python train.py --num_hidden_layers=11 --hidden_size=192 --n_experts=192 --experts_per_token=4 --d_expert=64 --d_shared_expert=0 --hidden_act="swiglu" --moe_layers=[1, 2, 3, 4, 5, 6, 7, 8, 9, 10] --router_score="softmax" --normalize_top_k=true --routed_scale=1.0 --balance_loss=0.00894 --balance_bias=false --router_cosine_scale=14.0 --init_std_router=0.037 --lr_router=0.000711 --vocab_size=8192 --norm="rmsnorm" --norm_eps=1e-06 --tie_word_embeddings=false --optimizer="adamw" --learning_rate=0.0014 --beta1=0.9 --beta2=0.95 --max_grad_norm=2.0 --batch_tokens=32768 --max_seq_len=1024 --train_tokens=342300000 --max_steps=10447 --dataset="wikipedia_en"
Below are experts of layer 5 (counted from 0) of a mixture-of-experts language model. Rows are named router (the router's row for the expert), gate (a neuron's input weights, with its number), up (a neuron's input weights, with its number), down (a neuron's output weights, with its number) and show model dimensions 0-191. Each number is 500 + 40 x the weight over its row's rms, rounded and kept within 0 to 999. Numbers have three digits each.
Before each expert's rows: a language model's description of what the expert responds to. This comes from a sample of Wikipedia text that the model never trained on.

# expert 1
What it handles: Copula after an article's subject, as in "X was a", "is a historic", plus infobox headings like Died, Founded, Occupations.
router:502519528538492488519518477440516559416565545523421546480520615514596438535488538433531504471555445504505493502460454538529484563510518602474516478565586460497469423509509491511482467519485521485480490477488544531463470488528515500521422531552498521518567522476562447445515571490589531486510534492479517451526512516487539539471472510489474489474490557481439507535487567465544553438612533500481505491443509523521536497509497479521465582484520543518420503511463554465511498454500528518467490522461534577493480433597526498489518495606524509501502433481508482486469440546570502476
gate2:463488438426522499484476462526400483492514458405575481511508566439497460512490518489511536526526460510506482518454583518508529484539497496548495437480542495536498488585497525475530407505514490429509503450552565557501433527574414410427518516511551496514537463522520508415474511543470500487518505464475529488484496474509473559526499480422488527488566507511476604472481413492496515486574492572561517413508575466514484531523456576494495545542421496486508469543490541529458509429502497474531472549561526539488514525478509459486577517498501524467594460443502501467481506534528486511
up2:578417480444499504491573490574566478505483484473494475545491471543435568484489476499462483484534443463507539480521454527497527438471503450502503497468495537455526400482494513414448554485531499445449509533473460473451553597451546550541587477480499458490458477450424431553492446491447480539503502491451490478584499530479450495509535467559473489491459519510554445459466526456497537520426576459499463540498507545463551577491591461470478463491519495477486528458503489524468501518482511489453513454557494511491474496421500569487489441501514447552502544555447489525547466420489476417
down2:462510529477493503484539532462570473464525463517426468480493456454568508517474442488511526419502488476387459541532502504500498546491497494519463521572516537546505487549478546544493544470537465551498485507478499581525502617494527500474553546507528551541538515550508546492535530485546488463567544450461556450520531445481449545513482517534452477464503491459528513555501494433497466459564482391464531519499544542470470447490469510448455531532467458532420509541524478536464526552470593533488512513491510436436404507482473541558458460526443454563533476452466463450514509405431521494
gate3:455475538505529548551540486516560554539511452515512555438499489461495502474515523404521495500474518514473535465548511538443524531534432552554445468530513518532507467465511475499508554438498535478459529537470448470501536570505527578545479518571499473447470520566528489431538512483483503476557436466484503496487519550559512554524473421525473449425486522556550532471511497482557537487538552523527526482419480519578515523558450434482549480446520559432477497526477583437529394512571541491490480540499433550483505492513540444511408530496488492508565487495465456475483381528497509458
up3:579508579438472510582570588435484446451475475487541521512432467542487504491500442452474484471434482498458501476455542534498496481565432479421518502482522529474594403516527482501504488467528466524454530504460447485460541461522521550579551507527493538482473512481509474466516537478441514485510470510540460451506567452548510550575432473520479478496465457536565536481465416481514573478470533513492547511506495452541489512591436532578477425481441514483487464477456478497449496498479499585579540531533452498463491467516574496483489521410533510482474500442509495461496478526563493522
down3:505530538497491516486473529469556515601525461511524503490541514507578459538430540478450504550459488498567446459511507499501477579415546514524434473461504461429440490536505508495532488464555541517544496493586504494514480462533537513496504491504497512477518478462523526510433450465484476503460494379513442584475523491536542456499472514467490467507582559529497591482484526422488567412531481542501599492537512532567493524474519490509526479516530531616514426527495520504426592526493469515508449513528478525480529504531476518446514537516412463516525443527493544562458505420451499469
gate4:500491488543519516519536427540481496488547435530507500559487506519511535444546535439499545514454517527515581530467550493486565513533537505515511503507450554558439465437442465507519483477461517493520485445457556455434454463515456469466485444429437591556492492472450530443434455562493503444564535492536575552516492479505510495481517500438497469528442452454478488564521492496522379519506490467499532449453497463450513498508484445535533547485524469551505415366591467446457565458450500494491513555480535510484498506439494467412535503496472559504489479510547514517504520476445474450
up4:551487458489526453458476462524476462491460561505553521383505463436442500529521429587509562494461530465462435467536456445496473525549478431508533507524487573480539469456480537541535466494463475492413499503501476494551444519547543545508543483525536465516480484483504429524482470480540495554478418480449499563583530499476488462569463503550478510458569529537566579441527473518479531556485490538456462548543561495500511506496562592507491520552512537478498545575479528524506433519556478536519498493524444462494440463500565553549534477442498507473541577460508483423527529487541524545
down4:490414433482564492426557467474382542467512510536475437504540530509546526440467513450462535514507520472407490506510462519476430460484557551476459475533532548576470508491498478501508444550439521536513547503489512470544496447510484507509547514509484543540512489450482499557497470560575466474551501460424527541441614554490462496463445504515438478530523488459477515450502484513547524540549451547536473510537509497482424477521529492515504566536494416450514473472539441535470490545494512456530504525495374434467490473559489569554459523543514518499521492481523503427449478510419527482
gate5:504515472573543460490479463550523504502500579522543522558518462437531528496555531512558479476503506461459507493528506544447465567510488451545426515415508605435481592495459494498511521491558528498462470469459484552475491526525512493433508535408519477518498485511542529508434498359440442457496467513516524498496509567439517506539504538445463497501574504452545492527523509511524489481532517507431496510525497465484467483476570549583534487506456479472522460513575493507439438452546462456511520543552515487477506490414448475492539422517401526517469558463511466517468510517482453400
up5:494463426525555446465474534541498581537540488508450448516546483439503503565542516518469497499505504487507492439581636505489439520516481439496427542499529581472527533484528480550436508488553535553481426447467527566477492554426480446476497502520515463466480491514531549499500555433522470478513497564521449520423514525539498481491520503480448451470531516462561469533457475486531530485550527527463530545474463459508479500523509575465489510519369472517463497460517560486474408455575444507529478485467490540455479436509480502489543526546493546516417462536534485548472507559539531429
down5:555488496493466511523465533467485533411568473501400511429468515510456459555507480458482470537475471548410543506537519472450423469496499493478518487442460556523489498519512498548500439550473506522481525501512555557531505467412520578477453502528494541527441529591478505534519455546503471584543459561577519495479444456525494543510558452504475524542467434487543509537510456435526511480458455420556419515443538519507513460544513458419453457513510481510498525481495519444557571537457538502491488446487455522454533603561474495476463515485578538537511504518454515452498520550497534446
gate6:535545461547518465535557531574477581473557432541484552511496539468470406529456528509525503490515442478487559451462468480541410493430525503522503487500519552506532566526471521489507428507475523493569513489533468508499525504537518499493484507563497490515588495537510467526554510445437531516524495567538477524470446554540497479588422491545511487570503483500577449574402514479432522470472586539494533461601492476547525532515507494498514570462532531517496511564475477458487504489512453586494487538480467500554518489509503520572490466553543506465515455453523477574508481578568556546
up6:496529473554534449530420513370464496516482486489429544501463494615510511513509448503451541547429516544522492545528546520509491462538512495465547492454512518530486491511592462463531552627429537525544438508485529393491521471459426518524466510503473553452508544448510523456475491487554543545456553476501469520444491483510479484466514488473444520436554480502492525535515490478489508490501484537523505505472544510517476444520505476505550518456560512496470408443411492519462536569418494484512502471497440508488497510526524489508447614486528598553539530438505499449503508536537512536
down6:427491486541476518499567462562596435455526467476589484528482539415527588491546531475494482503493518444531552554503486515494562554500497526519467491526542476462476548474475501496506422448469551458489476497517457547526499488541502460550493472447535464514451544548551509506503549519493478435503509499410532458508497461531517510461553458503505546513552556479427473500525555494475456526461510517508548495504487446466475561458460511505436524568471494607465493519574524501537448522510557483525527449475589560563449483503521579589442496514444456480496498515510462514543430419575475502
gate7:556447527542558537501516527482483472474452481501532546546475494564469453576474472500496493465522462511453519441454472421484507461491480495444499491568484505546461418443502529559509521520434498429459484463467498480525526526470515509526468510501466507553516508428528500512491473519471484464453547462535440486574515500477508511520476506481422561545459521465519484495551501557456516513446510425530477477505481507501503523426442536454445504443461492582624529545490435500502509463474402521443437600470488438507511501492474473521552500443510465358468542479524539494596456509460464518
up7:490552551516537497538494432542506444520541474511556491565540481476501461482505498561481537579503544546544477544538559595474470563525512492502463488432559525427512578410486494429541558468493524521479517582460519509478465498584433438451492430567543500473487492527456560493492465468509473529503449509519491542462542452500472542478525505453521483488554458546497489519441436473579493525466547554438548482510513441514422431480528525571485453522540528452480520455463554530503531464445506509501494487569475503472477463445545477433425517536497557595483515450463485518490516516527480492
down7:436460563520513428538500504560555462477539501496483528543524528441484579522488467570460553528513521451488459538509563527516464506482480412450512443445513423553507509488476481425512548466557459504492529562433524534485484488534514468440498447439563549441520565548465530513440512497484488498465449501512623494440428507441497567536532538514505552466459500478523509491465493468499541542455567505529446540557573497463530511517455555538479471599424486498496525519494493532490495571438450499540514520546426488456465554471502539526515551485463483576524483534484535455477471493518469545
gate8:535402555439574471513530553543515567526527399571517428438447531484498525549519486542464461519625493511495531470493453523492515450513563462492488561510455492497476381457511515507463535475464537466492499452468502600497475555546499532477526524530534515570488566537456479540483446503485531476566493570441465477487534473458477488500487474442566516523499510545473482543471489452433524534476549583502526464521545460489569568526471503446470564518517518545503522474461517519557465461474522505508479534541453552540479497512463484557558515556510430467498548459464481534513526502536460460
up8:567423592510584472508475507455510529539536356505493517468420533493529498526500448502431555559530534528507532494518457440508479473470578507451515560530443446493444468461527503511502489485495548536497555541531459549472497534566528528504565492577496486573543554501504479536488495558469528513482482556450467526499523513476529464490525422553531507543441509536440507548448491455495486592441559549463535529522502459474539519473462516432481498458529504525531507499506531457516506495539516469513490531509439584555492515538441498587518570474531503428416555468485562533468499532509512500
down8:547420450504517519522514508459479519544464486538500482557508437533477455496536478530458501476459450544550473423516500404501477436475496494519547453493477530525501433489469510476519509505478448459486477441539495526467529492456476480526484531526537450548536446463491475532460472514451487498495460551565429541466538495463500508479478500498481431483465513545475572509473482481499621413514525508449544513493470499542480483498544445459565484520513509465491521519503514498417483511489396461477451642536471525465553413464513389450514530503474499459511545429568548501534471570466574437
gate9:544568486531490474550539533467493560456503509560476544476501504548567476527423480493454534444534429454530464483479453577544533567519448572451498464420555391506549509494487474535487507514467533523502525558556530480407480455478465525522470473544578507481572523525499503527521474539525507490520435486469499487482576513508445605533528488490477512460520511554557557506535511468538566510507444513544522506498486557452471539549442431502452550466516549491560576521525484542474472457551465454487507557452502487434470469534490465532539533441535536573538529459541486464459552525536499465
up9:572482525462552504591499459544467502501519491574461523439555478522484514508476414507505541504459463455420512503517425500469488514475547519482581567555451554537466488479515531489544570493467477514566477561497505466588528562555504460512535495459392524505540505483531505492497461511492586446536506523539424418541467394522500450516486529510507563527490484480506483448583473526486475514587508547481454464484509464531504467515513555533412585581583554448499476498463501451458477481493500466516476517524543538485496476467523458472504507549474478594518529486506504541478494455541509510
down9:507558455458454503506540500483537539474549565516462492524442538495510540523592557449542487496547524477475518448576529520514463544502482476588473481451491553463487508551485496515535487478534508531410443456476509493492491553529451487564504550523543496520456511514440472538517546505477446503424521581471460470551458521497469529497549514524491488498475526481578464465522452512451591499476511494541564486581482515510474514460538461531440467599505476520490510508465528437433516551439512514528543412482430491493507415493440529556546554539491379446567533493505518523517524526593501488
gate10:595431431491497474502494531566483540439515571583479508513445475504497518583509530524507509504474463472483443499527536494486442579541515485509517520451549562511482537552426493533510528527502496531476443467486497491458478534466539441547468549482511443557549489527512513600526499430454488461551409547562451483501523523481549423475561505540499455505519573488492492561509459533457448484548514552503514486523480540526459540552590507515457511483508508500420502480490490454423535498529451430540522496576501516486493460442451460489507507584507569526486542501538405537534481533418502488
up10:498558535472489452477523518545568521537529571547524499495516494428507535485459569472569490483564549511445441448503505553514471503481497487480518464492525425508514505448515438456509498495556509549511506515640563494458527481430555472492482465391551473534523492548544513537534473454454423505490453511562483500501476516449496475519524557419513484519549526504496521516524546455468526490507507478458477469448515492508423508431564423550448483502485456501521461546586515460408421474520475449488523527455589528480485534456437428523542472522491492523466535554497431558478465529487497478
down10:561511486433501504508525542495509482510561487515413530493486484616419445578506458490477500524477522555498495505552585515431437443507512530515520535410487536469537535529528516553481548523509551507459551471491589544472540489434470470491478491515514540512460523507458507508458466508500464513527492535558532527528455470508502519488503464532451466510506466467632536503486517483484492438470445462515493511496484455423514432492558447437492528549521488490479530516544506436456581502485560457526452469493428562452532537543520468549539578475536567530492552479489545476456597515445505423
gate11:448508473509436563551538522488496507445469491495396423536506446518484576494553493510487504538479474528506483504401529444486543484484483471439560476520494505518525495583553505420515514495474543522475571500559519459521434492515491557496434448526512586527488468539469500459523519498524498492472481516609564502478526509546522480435463572480498512562473497479482584580512446519489494536493503576534512515505502484458586525508467505512463509379520468499491459445465438503503546507440535467452534469441503531481524494517557453464527492525502561490532511506451476394478520580482518413
up11:457432523499538425515539482480497466504511473515550562467518526460546474467439506516515535590444568479594522503505518566510487490526496591538428509452497525497532449516501540458515441489468458516511407504547527509413525501420461402474514525549441442513536527514493525477508482517584503565506466484431453443485492533554464549508506541470495547487511489496577513518508498473473520383533481516483529491500496541524413527435522486465574524593449553547520483532522551512492515537506538522532503547502538509510517499505435531589523542474499560512423508492496488465514511505491427580
down11:483457480460511492456523383472431466448489574507475511433482513456483510497569544558489458599529504545447522483500545466501529448530523540466486466498546450560537531460460515436475473606474478507555463549470522557524433393454482552569483496482529496453481454586534492571617518519492447514534478526487508518522579471492510448485491479484526491470480495488513442503485420494503534563513508536532498536495477607443472493531478472560543539480515507450510539526546451487523488502484493496490546479558461434519469552560522530466466465554499540512460561492496500471536445493440491470
gate12:494487517510521454465572543428500476464510496481457517480519514446549524481421433456466495513530501505574588517513599556508540530494545512507541471447534516568483488484535588425486456490496496527503499511563515547458532507473523506507487461582472466492536464503538482470522460515486559576486359400511562431506426456528484501471482469392523522474538503440549542556478500504495522504544496446562534463457546544489518441523476478476469459507464495503529530421512563459530497537508513476523475528458524549482515524541553516489469554603518450513458430513486498450475490552536511504
up12:450454497576508479465516509499508447541527410459521547496519509506519484400376478443504460566572534532487545404561497534518542554469543483442425468471544490540485504485515520458454441508506464447522479486500505516470535537543553493485492473530512505453472491559571493429518543506483492602536431428523516450546447495486460464472518446450514510454461487513575466518485538498587511553493501469561488484533482507498449521497453530491445500496535450542533542464494508428542477521510518507477501518415516562459525546490505509539491520492458407508429455580508517490458417529503525526
down12:549466489500520500446557521584504498500480493508515501489533433461504477504453483471526491497490452475609486493462514504545501541492589434444533464558555540512454479515483471500581473505507465488550539474481477470411547469510555544503377535521471423507517600492547511468517482525393440533425484518467557461451494494587522525522466528491552511461474526569471494544452514515464547499553511542500559486471472446459570542479495505506441475541501450497519539529493462530538500448539572518474483548470559571498377514505473472478507491535503418467462489459549505480500467456510485478
gate13:475448530554465415503414554517549442466492472495554464515510509507493533463475555462447477526454444553523496545469482477499479491410531505515524441574566571457518584481489485513538463581549459482441520508526467516497443487560520542476497497468508557490489436507514565482508554506507491463455513524468503551488544462555546414486407397518477536480536468452500483498430538555565508543528457478464534491500486490483467470490455491495490505470510448502487508444542579472558468504483544481532486462516450504576461370530502448513458481519395490508494501541488499416462470518512479473
up13:524512440507544546555489411567453538525479543486501463520510384499507500499545479484525518463458472421520508525512523441472556521545474518560528537427489536477457520492467569532537533435452540506489499446448595477413542401459472486482592488515496461571488512504527526456457472433477549464561498558558543508491512568557464522461471540491461455480522451492541487555540474504432397450492486535516451501572566484528542470504525495532508498523470538474428458464492429501507521434544525461489449528503487460499505492463580538517514497500491523540540517469465548529450531462501480466
down13:550485478463488519501507418464563482469487574484504427435492418541466530456577510463450487516470482462570541446517473465416552537520471577499415548476519486543478442473481501574530437513539537513533476502440456473518477536510546519505582503407470456532476494492494460433543501510459507466502523486527563480523476523471433449522482454441501458511538508487517459500525469449519446413480552415522520469489569539498529516498457490430500541510497504546424539475495528516448432481526534457422482451492445482466536459490490459461491496494551542561528502406537462559464510544479465464
gate14:525502461539529481454579484526462480465513499492472449519518512486472518588458535492514531520455378470507469453506512477538513525562598513453574419512512532511466403495547500467477498547419555473539508482538535465506479521505454542521492492489550523488510531560527490483452482551540479454559483530466480492518445497516556450457536467492518545472492550512508541496470485449511474466531528555503470478481502524500535550519514506504578572608541509538455468486574473507498442524493566503451407466497501515441446512476504431513460587486488475566505416606558478532435507568481540528
up14:512444455503504420540528555496472524434525542532507512495534524475564513475507522518512536524600464528447462524471457538485464509462540468530503438497543482539442536553478511453480516461442508510520549489558504449504506494432522551468536553524473411541527512509524467447488463553464474487487521515506549459559581419469492499558511520472459575465547540509501566492635592480456507482533461529521487467510549536466530524529538488533575517518580459490507501539446470422513473423442547478512498604573537494510497507454538495490553510511520506529587476488430484504541478470500515433
down14:507476536463550565438504560497515532473478509484521489453445532500461477408527562493533531526534456519559504462554501471560497491413490472521497533418510557506496501504530479508531487517407538484529458522491462488408510454514428545537483544508507489519485566460512569503530533515500486599559481559423593546514454443477473441510519451511489560529519487507511442494532565531496539455456518524561639513491452465515418524469480554463508434449514539519513548537493554546480523478501492485562539457461447467501474470580490529552455499518575487498490556531490539426485485514505506489
gate15:504548466491498513506521475519493495482533530520411507552536570584535522486560441457458481420527510481545447553553477473527509462506591448478514524490498480567548475447530547500410472539484493524478412585528590469534499534476495498529533577523574464534526503480441480519502482545549490528486517545492443397473491499446508538539496504489535438588462557498480479536535509453489471508565509567499547531464511519500531481461506484491435515530489488573485474505467402490568503560479563565506433453504465539549470564519479496504514527519552477538423513475509483501595485522495494442
up15:481446537458449487474490429470586439498496495499521533507532519475478517506493444491543439576509483557471511573578505534492557522449399604467489454493518574507462547493549480516532554543491530452495583491466467584492435457501468449460531522549494565467499502437547485481540524525506553523494523506527535470442445473578514465468449529482498561487523522425434461450505524569479440524519514449427454470467504467483452419515418485512550485467497480482515506529476508504531466444506563447534535558474544514435561545511492509544517413533458527509516537480468519470526500457537505476
down15:507503494544470452538525488502537452478552440493508517516464517562557559446447537482531474523565510505449403505537509516502464471507506479513425539521515533545475483571542477433438494503526427469521488511514475490507510433531519460548502440520477523493560511485523473457534440496505483537461596523534449451472504572546421506474456456452562494497469560386481525535442469470463481559531469466553405583445436529457557499485538530497480494540440499520476504377468528534520508504475573516470522416531514541496536561495509502556480521500475499473509417489516495462480516549571497520
gate16:539459554525470432533509529500508461496532481466540491476484505497538503477446453489480525460500492508534405468453572527514540535539572529481446556543531402485519467510470473432459460442525538482576518514535502580495492484490529466516533471467506485480520473511469444507519547513549428488493475549441470494538536476512495525535462449555511569450513469525439628472526523484517525470503454445438490368521531553501563460469448497498529527580516530496499525456458519581509460482521525536497469542532493540506458440520491450543534498526494526512614487555491484531568473403563493462
up16:591469445508436467495508518523525454391498579544448502505563557607473507496479430489557549508514514466503556549433422440519524597456527505484488544485520498514496498479490519473428537502517477551543440526487515530534481508540518516493530522425505550508461471525506515530478511528515494423482412530485537455520546544492447473535503488422500495490441497490460498526513531494526468498532441511527449501458492604426560485527496498558554529520553511490509467408504512548463520495505529508537462441518516550419419521530464452452499481546483566509556526489427529504534498526501592472
down16:518480479510515498432533487507508509541442452474583498520453463440483554505553533539533473515498447450383459568523504481528494521493539469488511551496457503458540522480467495551512455442505515519425467492508487517477476454508463553449469571445483501511452542481540503479493433546562539529515491545405554573584446508500537521480495572504516564475555514493539413544510493529504527497450542482521451503556557500511467532467477481446440416440510405554453485557532464493503515459539521553528581429505549480508439453561557561528494547488538490433459489500468492503494519438458467522
gate17:484504461537537465546520518470470515425489513555555589483490505532513469550511531475474486496526483522464512524474453469439540570550457498466533508463499549499458511484500568419531467460521500552429496486461517431530480449500504497547504526507482496460514465488499485455439425548465496469489537474557511481429505487467476598439501461448395452548529449490520561471506485490524535486537552500455497472493522505480436463430483511607454522516573506516567507508531428451468464446428565478426463602465503459467584525455508451405523496490480500552438562497530499464470474481481492487
up17:521468488500494539460469496539533540560440517439549422504525466429444558484445464532486536484432507472499492459554509470426540460450542476542534515492439516474536449434496516559548525550474462493461490480497443498457537485484544545468531460466500574532514545463458495539492532548546524517473498471432481529570467455451539471510419534585554577501497494493526528531417476556436476594460457498508483520541582468533556498511491482444528422533438483491500504444491487501530560514514435484527534424466492483560452467497521541500477507482486445504554461549577588521533486482448514454
down17:529523439412531552557524500502470490447604520495413497527576461488486587480544530434489517496490488457422444492486504510351499463426495529480495430508500462513563453524445497502504569511455416484546480459488458502546459479509532453514505434505438557448421509491469500545438506478543571528497506504515548503506553493494574568487471458484489502521448523445480511588459474488525482537500561474461429540464540470510503448497436462467526547501495506486455581501473507522466552557496499487478516543459519560469535500488550554511489424520533506452506546489524455492535504532489487513
gate18:461492519499444517501543462541511509514526531514498516510560523467569438507524552508557502485603541479485505501466443528550553562474463483490418488540530504502432615426559493465439422501457461490536474466451485515565499468493510406535451541419502386448420545543510528529554519487502528484492552503519518500574503552499449507506598518437524499515504477531510521528539541517543486517518479456514488495463479488498526463464521550616450549511459489475479522527545545531482364514511502497437517505472511486503517536493466476469514442470485532416503447535499502512501539457481467543
up18:420471440482501501447429494466542461510440491493541537491467456534423569568532465458413468485428499523491482508518534523465422417471465509494525492487502473497525441464512528546509604518571485517442461546475519446472465515541502468540488403472423526470539512480527510541448469478482478482468565525566439529516424500528498556499494463555411510481505469486575553527541431541502504463499506491460500482468487554507450527560509547478527491480504442496469477566521471488457543526527481569527550484504505472431533536513557521465516532513510500414541503467490513546445535631511481505
down18:527535603486460496482564495558496516538592550476395451480536513535549526459485518490498469470535456535471521464529514435444515522431453497490433510468458467502469550530490518517502481534484528560512503505525510524524515436425464470588537454513587451456462478575516489540463509566515464445437492506521461478494502475504526490474536489417506558515533511510472523539500393440483455479510450423501473566485476545475516391510469483545426487625516485514498534459529526504542483490503525542492445478495475495540513507555468482496442421569418464525467523518476446503517507530520528513
gate19:482542611512539496535506459522511527480521426490603509442405501516529473498520555495484537446515494524499555558419469552474520455483523546503537433531528475442388468505557450467507526464483509558485560479467455562521484507530555559487552479540416462511464541496435454540516472482439539520532511567435498506581519483459480502566514483545480487461522539502566479529523501515534496499510518479447495461510558448563471494527456430470528499427577540443508461474534563466509501439505521527468514570524446489503519475473521483546509521511473510453518539468428501537443500475552413467
up19:493521570515487494561492497490467523411528461508540537382454561495560484515555546504406541505514508525472530513395497586501521535518499569494501523478488439478466495551525457521451486469453487531527495511492491542499467477498555522502487515538465482520489594501410480464527492482495531508518516584453500417494570490491469495531545516487483506473445501532571503526577538504483470493475533436477521537501535452585473496541452472464515480442573509508426433460433545500491540469513514446457520566503468582481448497523457494482494481510485530458533522510427513436508561445585554415
down19:506468539479508527559502491440566483555558503535425521513518498558490468522417487469494497477424458522590479446511469481596448434482567497534458465493542496506460466551492470488556540486517546470557517447557545480490469483534448470553506546526472503488488505438490504499541513493478480521475490456516447533480541496504521531475448486441452467465411512512495571564522517393505578454510501470453616484460449496496551517462563483455503536511471497572480490524467517548442535587453445444528422569471466536461551440527496459409497518485463494490537508508544554473510482496518531513
gate20:504550468543461445586529492509490490488477508508413518489525447515479496559461467494468445442495543443459476479485383465567419564490503541435490522452534529487466486519537497387561521533477492467512531515498495441468460527414553546537488509510429504527531584520562474558526475467465526524478493498615439469498462501484519494483520522465529564532490542438529468536428507521503476506462503565478489468463483546474486564548572517519452560468484517512516481521538443535463429550489486480564464518442504590455503533538469501494461423517537438509423534467542531512478478497478522487
up20:534433570513581528407423512474486443499504459445528522521517518535496538528473449547486488515556490504555531467524570464479484429392537430491546529480482469484503473551453483456527458503597519501490461467522467555520528493506500471470494510539527422506469448461484540521484542467530445473414515496393532495461481495552504478469479441513523498490497509540497471505529528502560488555541498431473556568542469469428447448483537512449584472535484473515516538463493478532609533509500552480485499476491432514511473486500529493564530546499593490500528430573496442521525566474436511483
down20:498457450452526564506508450507521465483497433513511529485583529480508458555456496480474487488475465480475481547476465581499492484516500486423519516525525465467472487550542525472497515501426513441475480530506469518507422462546562466512509484448511527523479570490537499461501533479431455439505412474541540464505489576506497528496459463480528488536480510498514564576443474482441466572483545501525538524378492519515522533439490528591497568391565564457582441534521483546567434537530466520519398475506511463487581501521441483535505453537561434514509544541566471472504507493501508513
gate21:477500527516423546488568466474518519507490491475530479437571510531497456443476499468563482491600557510535509475458471420427490460546519478491500472498449476575467512547479511476571427400533466499537502512503430481566429531446530499489474499589500515522466538479540474496596513561503516581523506428527493527522507516480568487419521500450466518484507463500502451476479490471441540512446486463509495481495468475529540528432535511526461495508523523508531452561490566515596501518621507530446450497505522534472597510490499529508475473492560502545468471427524393487504479486452513518
up21:464502500480512482456430449564540450561522461518509507441553508481504520520397514405577475491533488513525460467484509469500530505461430481502440514470481556568530497595391542513490448453517471519455524510472483524463458571567505507451527438524475482533536484459505545519509559502482455507542529519466478476493416423578462422513448486549532505513499485448530535562458506558499480477533518403563533556482501491489501513513480460548503562457482465573483520475538551501493561482557513502506495536463464522433545514535525543474576493571511458551503497472498411523559493432475501482
down21:496528477477497538450560500556574440449430480436479488414552496482494485485532505456465476508535463510562552460505488468516462547599462474448468468499547499503600490559500519445474553536412390493543491517506513443454456490434530480461489523564484488446454408463525460462499499444539516497482548473468538471567538518520509519501525558516488545492549518497506503488478478485454485490562507574512522482545429446530580467442472614466525525540541478472549516479442541511497430504571491545476538495580553477529517546498469484524505491474492538494457519518527468499500574509430509467
gate22:528506485443441547458518463551527470464479491615429433533537490494518487457499539473577493418576454446421530529471441450478442505469474466496505450561435511499481437470478446520502522490448487492513488529465443480533491488500495574437480480488416553510498484498497510498487506416513544552475566442483529476618541528454485505499546526552486552494440561441544419524553549558462504523487520559549464495488493483548445553490551547485501522457517486547553441517516457485424519507575446507441516461474512492515538537526509510515477461505479526451443530434494504452489486474548523474
up22:460473513517507528482457522496498520561512507471580466498419503561460547520477496546432485509442563512565453467537526548505507514519504519426542538447547476442561558590575511589451452492630461561513527523588538551471540522538557470526463550440487481474496513473489531502535477529498473449528444444498463460437537492548492548434472501527531529483552468567460539442500496460542495469515447422492539535510475513455483452529438543553466524532484502456490542446523548555495445499500571482537493531572493497564453411476494483464488540491527474527509476493485498536535506499510557486
down22:407474436485504528525516495548494504496499502451516538496510521396505547496427492538502523535458493434458458512469501483506557570476485463495507514410475515506496548554494517443584505441521524488492464511463495590542466516508486505449458448465573540471429537482480547519534415536495481418512409430452546556546492505578471526484419489530551490473564454537515511494462442436473481547466538485507484546563549545496506529496460460603493547517525534527519532494529504539472462509485495471507523453527392452551508543462484532481493461446428518508529508556547539446514534471465543534
gate23:513542550487502479520487428548511547576509407457572508417502522466527455510500553490525494488435476466542465567445543501500554462529541536555588503554484485505509478502508571526462491465451522472474516460525499494502502514575542551508534479528425507499512465536468481511499538524574480483515535568540457503523483558608512498523553463493500500446495452446512520518454508534518456443510544436459586429509494429592544511461442494524469483504546473447410516524512506481535560436581556519465476489494462452512468428510547503537487516477477505449524482513478462519487536398562459543
up23:497440453551479536482497511463491531464481567513506457530552470535483557478460496480471483447560558575465541512581490490477539529487514473539429514467493496622519565495466465520528498514566519511550509550527482434491522534467498443516476481499527478521470493507535522513521479529503479505517472480527526485490556441470458482488506501538475447519399594552447545495525526451496519558454456512580404588459468564445474505474579486520452457518416495548508508495524459500448481532474543501512526446461482538517497586482435506485513518482501515528553513594512499470482483555436530359
down23:481524497479473463439512499529438407435444474433544499468416495462503532428572478514474521539560531515411556568500474501426520494543445479472540528498542511494574537497535554492423457512481496489504497525467464538480485473475511498556504506481530531477500512525480510482497474560576552517491513503452588424569509504479482478573550527525514550541553495493495445459499487577497462525502432470556432502505494536486461548543440529520470456488534500488469532569485504450546461462548525463486620411511570457537441536419509562572526510521503518508516531524477436509497522461494470537
gate24:475429464535510536508511549547499471505504544574526502484541523517451488479508508537470591450506526453426433430490441554453494530502429478452500495471494461482517599464565492506519542497457449477432497579514464492454510506526530413519507457433438494480477493496504578532543436470527492528572469475506489509524563466468448484457501483475495531404483529489536432499561459533475569513482511507518503509472491501494348444554532538589471493475549512442537511466488540455496438458516497461462515506504503498484577536513470396424478518480519487489501464501524509551457496569458492485
up24:486480537496552432459528565414477436510449490408491506569450479501526560511522514449460540487413512517606536486549456519464518453516507508516544485530510465474487490510467502545485440457568516460512515434466554497527540525498477567486568554524537504498513488419457455549462491493449565456456487474442502492506553521512477510480513504568527468490603495593481559429459551510590523494512460493485484447563546475519539512467481469499551438572468498466450474465434509539486512494462496550532513539534465496554482453453561541549485504465492425531506577522470494507504438433522501478
down24:470520496511460482600493503455590528425485516463503531467519496522577471534449513462550504457465450484455452529481453488453455495515515476460499517542528453434425476447456488540510517429452521487490548573470421500485520529558522475461441455458438539411477494491526510486515527465477527454443566466504470490545509508528429569472550462430482513494489540535496518568509502499524501557557584459567367487429485456470449561448518582498482546405473503496539521546472474504548511520483466526499484503431464516506533516452493430467473489464475479468522461489542538492484492531544515544
gate25:456494523547533588448519517435476454481521510562453538534463492462548528490511438526488459471603488479444496468397444525485511505506476500515517488503509428471488517542504469515508499506508451502500520523519474531591480536540570479522402518498469484530432578497482495567501518510391488426497553531530438543530508494422472539489505487490583439545520478597467550540551492483534508542525421449547496488546510486433565546478512478519486525480552473552491599536439506520492528442505467494437547554459453543524450514510479502516550478476478534518531464442471435501451508520525484561
up25:596485481511501607479519427506502491526447522542453497562395516489506472464461467553506446460531505469499532457467432454495473497492501531510573492534510443487470531512529490560474481569535479427470573506640479486547448553551505481512451539493570524479439474524500464533534533478429578462496509525518441531433489468491442516531477493524543517510479495515428512562506493484545508556553429492532494450533465500546536462458461503426462441478513465474480548526463523465479405466464460432416495509479512485521484479526470523485524582508551532560564539528510489493466468501528489527
down25:540520472522509518508483564469427509525503485547536455543565485483483463489447409478474552543438530540523445502448470483526447508499477480511595466502491579489487502502512468512485539492535527422444460453550503480512472547446492481560506577501484503560408525411430408464491467518486513520511515513559446568437586551497532513437457468460425432508477502461523541510507485448496534453451469521458547527505496387528504465545510443467465509463550516478448508466526463483467499506529386459532455494479456500462533473458443545478517515503516538462524538486540508438520557560531481479